{
  "n_experts": 32,
  "experts_per_token": 4,
  "d_expert": 96,
  "d_shared_expert": 384,
  "balance_bias": false,
  "tie_word_embeddings": "early",
  "optimizer": "muon_variant",
  "max_seq_len": 1024,
  "max_steps": 6441,
  "dataset": "wikipedia_en"
}
Below are experts of layer 5 (counted from 0) of a mixture-of-experts language model. Rows are named router (the router's row for the expert), up (a neuron's input weights, with its number), down (a neuron's output weights, with its number) and show model dimensions 0-95. Each number is 500 + 40 x the weight over its row's rms, rounded and kept within 0 to 999. Numbers have three digits each.
After each expert's rows: "comes after" lists some tokens at least twice as common just before its tokens as in all text. This comes from a sample of Wikipedia text that the model never trained on. Tokens count by the router's weight.

# expert 8
router:553616448532502430572490571445357558468555468495504416526511505372453517486549498502451461529439500520509525496514465508485448565587509446502452533461500447525513533490516530437530486554465505465553465562433488514449521496415445508560518452498472480445531494500444455499521554522523506477
up4:471500434492549501501563504407518498479475583487480495438492511489508484465531545513593465523530474544501472504522540534541534539536423455542564540493470489496495587446514483577512523571486532539523537464410504466492484516469506514434544519520557468448463574489537487523471531473426503532
down4:449507508498541539536524491484491546507469532484501507465447505542484454484508457489485543556522526590577468448533500551426498509517484532478486537476519439441492475500416482550515511571501541553439494488389466507435554529531505477495481560527567447439413454448500499494445505427426502479
up5:492497480471570473445529434426474500452460533493422465491523412454494473494456534593545499482422469572506513528485479469515459522506469537523457519495451535487493555558566476542484532467465532525570559526471500498523521485415483503562502447525438522526510522490470572493468571496486542430
down5:441501367542565435618599516513455566464486478488524549543535511461559506480644502462508469478505498545515548481454477455587518499502558445537556492493489520554501502507485560546467532565484462607483480533449447437435452495498484456480490521493443514486523510599468474525445485511503602491
comes after: "  ", ")", " 0", " 1", " —", " 2"

# expert 13
router:506538560469430478446546457477452539506456514429534488451609519500449524455594534453455494460475595490518541513550467473574519522566446499503484466513447437475561517519499524487491483464487547516423465553453490491491453566500505485427527427555499494426481452542501488511486546490475487550
up4:450498509533499504490512517513509530552508516529430511499539477487512497464613439508474518484463500492471451568538489574509484531521529496478517534462571567540424470571534413518521425510438545512496470481471494486530571454467432438518518458493468473428500511483488506505474538489461420557
down4:528506487526476517497418513468536474452527514486552516497450498441506508561413498531516590476545558469527509545561497507481505411418534480514478574412507482486402529480566512592520524496552441495564516471458550482559435518478546497464530483555506476480505507506478579602542497510459502526
up5:479482514474516522488498477489482491508500562482501522545427503510520431458543445557427492428450513503425501539550490498425558489498506587564535564505504519503465512462442433493517455480507513466578484527455442457416491590546467469474467421541528477580461502456497481485502445501515491579
down5:496479539497464521460507558440512482473501575548499416474457477487529463472554474449504558532503531487442549428555488567517471461533482565509464510572467433464544517511486467416510513462477522515477511504531536472531495459486552487518495426491512480509511461402509483544510502366531463528
comes after: "-", "\n", "|", " |", "  ", ";"

# expert 6
router:549523515565476547482448452434504485487558436486450520541551425556499503486560537452562522491515450493469510511566552465524485526462484437511415537466495514563514473531447499502576442489452551506480499532466497575489534492563496497619544555476497561481440474425457469507421545578503482437
up4:528488488526535530528442470535476457497456565562537475589488431444499539452557496552474483431525516573451470448533487527543480560520446523490486502479532527519558541550520456508511461510474532469480520474471481463529401494597500478453445561485573552498526523468499484535517550453439503519
down4:510498516521562466449500503447568555499485415529518531482519503509512469461518514496526538444460444519479557459506527514636430493470484573548462515481456515530477530492550454425458514534563520448504521463472509566466437531542541506507424568463454554477489461525595434508504454517472496501
up5:533520568545528470509551535440504536478470564527492549517476480442539470581525593564543526516539536545451514493564592534460499491506466498453515460559438490485463461535503541505528460451543452492555457535515513495471542437552477556485539504503541464463486453473467491455521505535516476444
down5:482433562466489510472478542559580485521517455510511507431531484474517464564513521525451547479554494544479491452493463472491538535505462551468486554464390523545569483506527517461567425471576492509539494570517533490517463462439481472514548461543504495605495471509511497495521519565503517512
comes after: "=", ".", " =", " was", "'", " is"

# expert 30
router:466521549463362509440535459538502524488467499451475583518552500536513588534536519480459582504473437494460486556538571500397509514477446541481516548515481527526489472558492484440471441512533536513518491506465454529590490507526482455439505551569483468507478485555565464539477539555500517484
up4:565514536514538508491361482452451562465521483469453557471509497550509485535573515513492500502459537519475522517517524493500479503505492522516496456513502478462505481556451573496500482462481563490533530531534432524593404513478486536458453469523604531530448555505433555492551448519510558517
down4:459440574534521487448493488527561501484519477539511496435503507539528491461477525571492405544522455487477492465468571503486518475511529495458557450516502487513490471562541535484471418471522526548492515469520516491544556504488485502499473451507518458518620461465535560479552514501463478491
up5:512525505517437494463439489424455423456541433496463552425537480568474548440513542502503523444454591502498555414416519538530503436503486562516510497514455450425493508564485439559493480507513551488511520517547434516511482533493500416480477498496524537440488517509449476543423493509474470507
down5:493507475527544602584560474518487488504473496387503545512557458545459554487454439522507482541517496459471550612460495520505480358474522550490467505543515487471554499548511517520496455493479474513472544532552411524473536504524480512460465519445467480572518452481491490469491511540414464516
comes after: "-", " |", "|", ".", "=", ")"

# expert 2
router:527596464485509492482478549483436569490589536471486440593504524488486579471566449509474492549488453489488484529512459521528494527529534465406488578464488449378490466535463508458481424507429569413556515485550481504533509549546465461544476571490473461570533468485492495526534548506513474497
up4:465626524558523486457520541493457483502496546471519506450510497418480497558552410469488545510555525450516525478533526489493476422417492493491529474523403501417524527476538501512483569511516491503448496531464513516504477434483464458486539535564461504505546564484521460465475496434530524537
down4:506503520517490441526592475530486476458569510528529538559480457469520464510510499598529474491597506471551510474510473528434492494453462494515521613431559569598470534534484503478496522502468508579474582487465499447472435514505467454522476515532473490504515568538477470577442503531530597492
up5:562422460514476491450400516502497462495533468486443464428463498457484506484553568443439505486556605523488462492553521469558501475541456527519441469487512451553505512485504463500504517439586564520463503521502544460502499488546457437486489481448468494542526473517422466501477504492508518499
down5:462511518519475439512536476461532592536457504477522443475430476450487479457486549502458500526484488514582473393540468482518517468506492517492531511523476473489535507554501430466536489547478390495481576494459500455447513529438531530522553513536468530519581599465458539511482527496490544487
comes after: "=", ".", " =", "s", "\"", "In"

# expert 18
router:509538523502494545486462535503477529469410463455484515428476532520493456451530549510471531608501494519485453521529517426456466510554492408490454570545539544446487535504487562469515508506476541440522491499511466454422486434526528474532529526470514490415457509556497448508474491443486519454
up4:444473489491512460527505471486490514464447470498528486433557466482524453475581510510537503488478508527510449485504543486462527449535483597572512468512471467503527487569498477515483528481560491399483523480458486516500519493540530412570476519543502489417449395494544544410530514572500487531
down4:488525452486456468460516432535469537497514499508463505519542469440526472550440573536462537454505465507548464424455460508525526509487507476519540501502489484472491489554514466522542490575535498448540510494458484456518494556498617539535461497506502475433494521444434522513394505519531453544
up5:529599586534483510422405441491532556477468469489425498476494464498483519518548503480550497508395566579500492466417505486501573469480457433536494485478600522440465509470507525508490427554514531521552495562514524528473493443464492465460488467487469493442465477482480491506489513599606493456
down5:435485430452603462559553520530503503487450535555490472482507481458544484589500491510479427443533495549456492498495523435544527540513550452421531568396471537539468535534499496452463509423522514470447563462516461505526456551507575509500474483540501474495532447541508462437463469533492427513
comes after: " |", " 0", "  ", " 1", " —", " 2"

# expert 26
router:551502504512474432471449534452481532500550449499469426532514522604532503585526591540511440568514537577445509593493412505407460545500469461544480529497494551545465543477452466469488533510510530476538494501456481556463427473549498479481413471479488509577487476502538469535518524492504555511
up4:527448559516514491534473487459562500488579456465548498535485494399451540504588500491494477505489466497472550485556512513567511622473492473480426470530522501482492464457471479509511468487543487500493564557487520496502440530496535477517548391495480506495488476557489453477474506482504521525
down4:568541425494510591502460523481502532494575437541448481506542463436463507546553493465549582515468492523525565531469517472523481492478485498479504552541529488572531511445475561486490469496493512503495449483469512584503509414482486547567469538479456494450462456533533475544510572494450476498
up5:511605571502464564464473496509517547500500482516426440491524506512510484543478544527482545473504545548486465500481537542527570500447474515479442474527470538522426592445548452491511504567486431525484509517474512544529501495477514433527479562506512530489507441425531485512429541492509544507
down5:525464514479582506510589428517513518485526512511509521437446483517467574493593415551477523503440553478487497505496529501527553482517571510546526445517556485557472526534498455544541537571505514496542541497461479444584506451470535545485501518477515450461446537466471496505513530517498518469
comes after: " |", "–", ":", " (", " 1", " 2"

# expert 3
router:603579467540474543498475582458345557415527549459481525521564488439455500472518414506509479515438513480528485520481425516516447435577506499516505525452496496465529467495509527450451456509468501466522429513496504519504516502504463462458497515472545546517477506484542520544554508538488519465
up4:505544546483511415515485547483599538540502533430516463492531524555524538542522564479492498532494525479471512584559515433515487537491524539466485473545469442504522448569464432514477465467437551553553558453488466473492585525498514481528443456446471506496468533519448502467484551476535468492
down4:465405546478546544445500463510518467479507540528493540488529512474516492527469527462530455487504414461470473467410491519502558494541443527435431521528509517544538508496434497533564456578531458528579524501502437454559495460438496534447492501531486479481535525500438460530520567476540571538
up5:516491538420492570541469493446512566528420536466548534495401460539497499410537473581526468566530476423441501499499413507507534445483547603479509541547495504509499524570527466491511491482431469469508467498478513549493566539574422495502510559520523499517482561463480532579591559545505495513
down5:440486468540611445611583501509442631494496503513533475569532524498472450514479498501530508501491477524499556505523553558524484511480535492448536487452499486572478438521486470502470514478490604454471504545475501505511485465514460467489545504448511552431487555472480555547517501488525513483
comes after: "\n", "  ", ")", " 0", "\"", " —"

# expert 15
router:507551492551510518484501407466477521478462482486558539556526507510525501527556487442509479484429511486466502536585507468467493505472549524530507567552521473548463443543491485459497482521417491517523563522487460516543560578564491499503519494533448544517524470551505460497421542520492516464
up4:541448561530545517428504547518527546529515592483483472528545521515515526562552450419531434498460464510495536485527530461437526508510494524531512485530478527505499504592466435493464524574520443489473562496442472411512457476507465448446478436508519447494535363470526516466543477548510518525
down4:563453496566582478482553502556480476519497582446487525535546552539568523546563447494464494478466439558535466482494571453469531576480510458429523543488462507493488517481535458523459537513510542481506537490487501503536426475492466559521503473463503466530474477512574486504551509535561493531
up5:513490470502462513551496521520486483494521522483506485494570513588512445532551419482504438485486474491489471555566450469508484439446483531498503543502557506507478579512463465488483602432507572517504499550555510424471516448561530616488514548472604549477528462405465488494479522498479568483
down5:392469489487582419625507540561482555465568476486568450489525482505514556492448522471507496639439496509518482530536522570502523494522523461465432524515523527507463527505508485494484424459509563501527448461548531471433484518450528495458484463558485532507563479458497509473432511446482536600
comes after: "=", ".", " |", "\n\n", ")", " ="

# expert 19
router:530544518489432489475516510492499465531510529431464520478591494541472494530550555429485517483462572607481481523536518481534466465500407440523481454502414459430535484477538509455453462517519520458523478541443517513409568477454504442498507533538544531438469468532507517548529534503533490537
up4:521515435484518512532524477559481493493555507566473468571497468460523519533473498559508414504575502502414542510526497554523440497494583555515444481515461502571488503598444540515479473473514495551590479484534482507553524548460488462540460499493501530543474591510523527526561524427472509513
down4:564562472411497477504444536457484492495530482495486501502551518488548551591470484553492511483484448557472553437557479532523510503595487540517528535494538496486332494470437488561476508634477466519501476524540462462482505446519478404569545480531491528432492512513464482512507496534491466481
up5:521468496475503422502511510564441500438409481451533565460468482493503440563535566508469446472478477572471490465528491454488562536503504600488558402539460469447573529554463499456512488483435526519546563526455524456541495540460526479499450555503495473548502474481497546525501520477487490479
down5:516550489451475511542500560439478570439493476544609511457513539518503456502504406482542516467512503518512442479440541463591488448464491507587474500475519542444481450521466492453439493503473479426618512490492487469574499537506427474447542562471434432504561468523519487454540515458504479505
comes after: "\n", "-", "=", " of", "'", " for"

# expert 12
router:496587561516475537433515510440478592498523618531531490491587551475514483575520504513539451483476486536520528537521521433486472480458459483527500601522493466481494503499463457525522477567548509479557564485471511535494459528500546483571505525484451544486502499492602532503476537446474558548
up4:443521496581470512514454478459566463468546475484488520477482528533508486575551528496513511526490452463424508477556531574553508453496548499495492502551492429462502520463529467491548502570483523491483513524490513538515496565499473490495459405487534529502559479498573500561516525501486589556
down4:440540537507485509448484428459479511526490504453520462474571472584506488493496457591552471454585489486487438533556552442501535446484564576560504527509501499532556472472547487493489570518541446461511563533516483565535539445468478474482496529537482549531554459500447448578539461493501528503
up5:562500515536523537460429461484567565494467408474489438509494471471498458573487467499449532508553503512529541576470442452500404505470498459516451490523472488482485551542475451501528506499571496508492446514449468528456460585587446471507511516471483521448494513549524450487476536437531464476
down5:480502412526599469579498507431523511466463571487529521506593492500543575516512463492454478444549501542571471501535377486476503412514538498528557488510496442502505545558536516486541526488494421490549548568474489450470426490521534456508501506561482552522536446533447497438554483459468483491
comes after: " |", "–", ".", "|", "\n\n", ":"

# expert 28
router:608476512429536458547572569464511476503493506493433539560570513556554622527522502485489490482486526461430428491514523463449456541520537508523545563486424525502481517463536435526534492509498498538504535542469523495523495499442503414566554516530424443533461461495549485466559520521526496483
up4:514530553495451513506513567357516593504546544558486494511506476500418498512562554548498527473519553460453458501532469512491521425524462625512473554395540491536455485475435441460558502499534489480582516507470515455520482528514556495520465522459439522523537541504484509540462510464560466560
down4:362394555528488523495594471522544425501537500540469447584609536458524524519683487502499481462459528492479525465469519542505445469586548478486541536485448406461509472523487530509456559534543483485539511509500516515431456430510495420489512484465473452578442551473488456509500537538545565484
up5:630531465513461468516419529454426544488493482436446531545441467543469477548553466480470535510476523515479506437426496445420470554500490465526509555460520497414465539499529485512443589478539578529536524447436529497517461479526486440491512563410484482487514537497517507460550506484539485459
down5:550523398513547458546436469564461427517517500463537535500478436453497495477495480436596473492478537489541514435488471481583502482487495495514465512403521476468543513465470524512484527488503492438428452411527508505527434443460482526458478498491494572494573530418472500414483485522462474453
comes after: ",", ":", " of", " the", "\n\n", " by"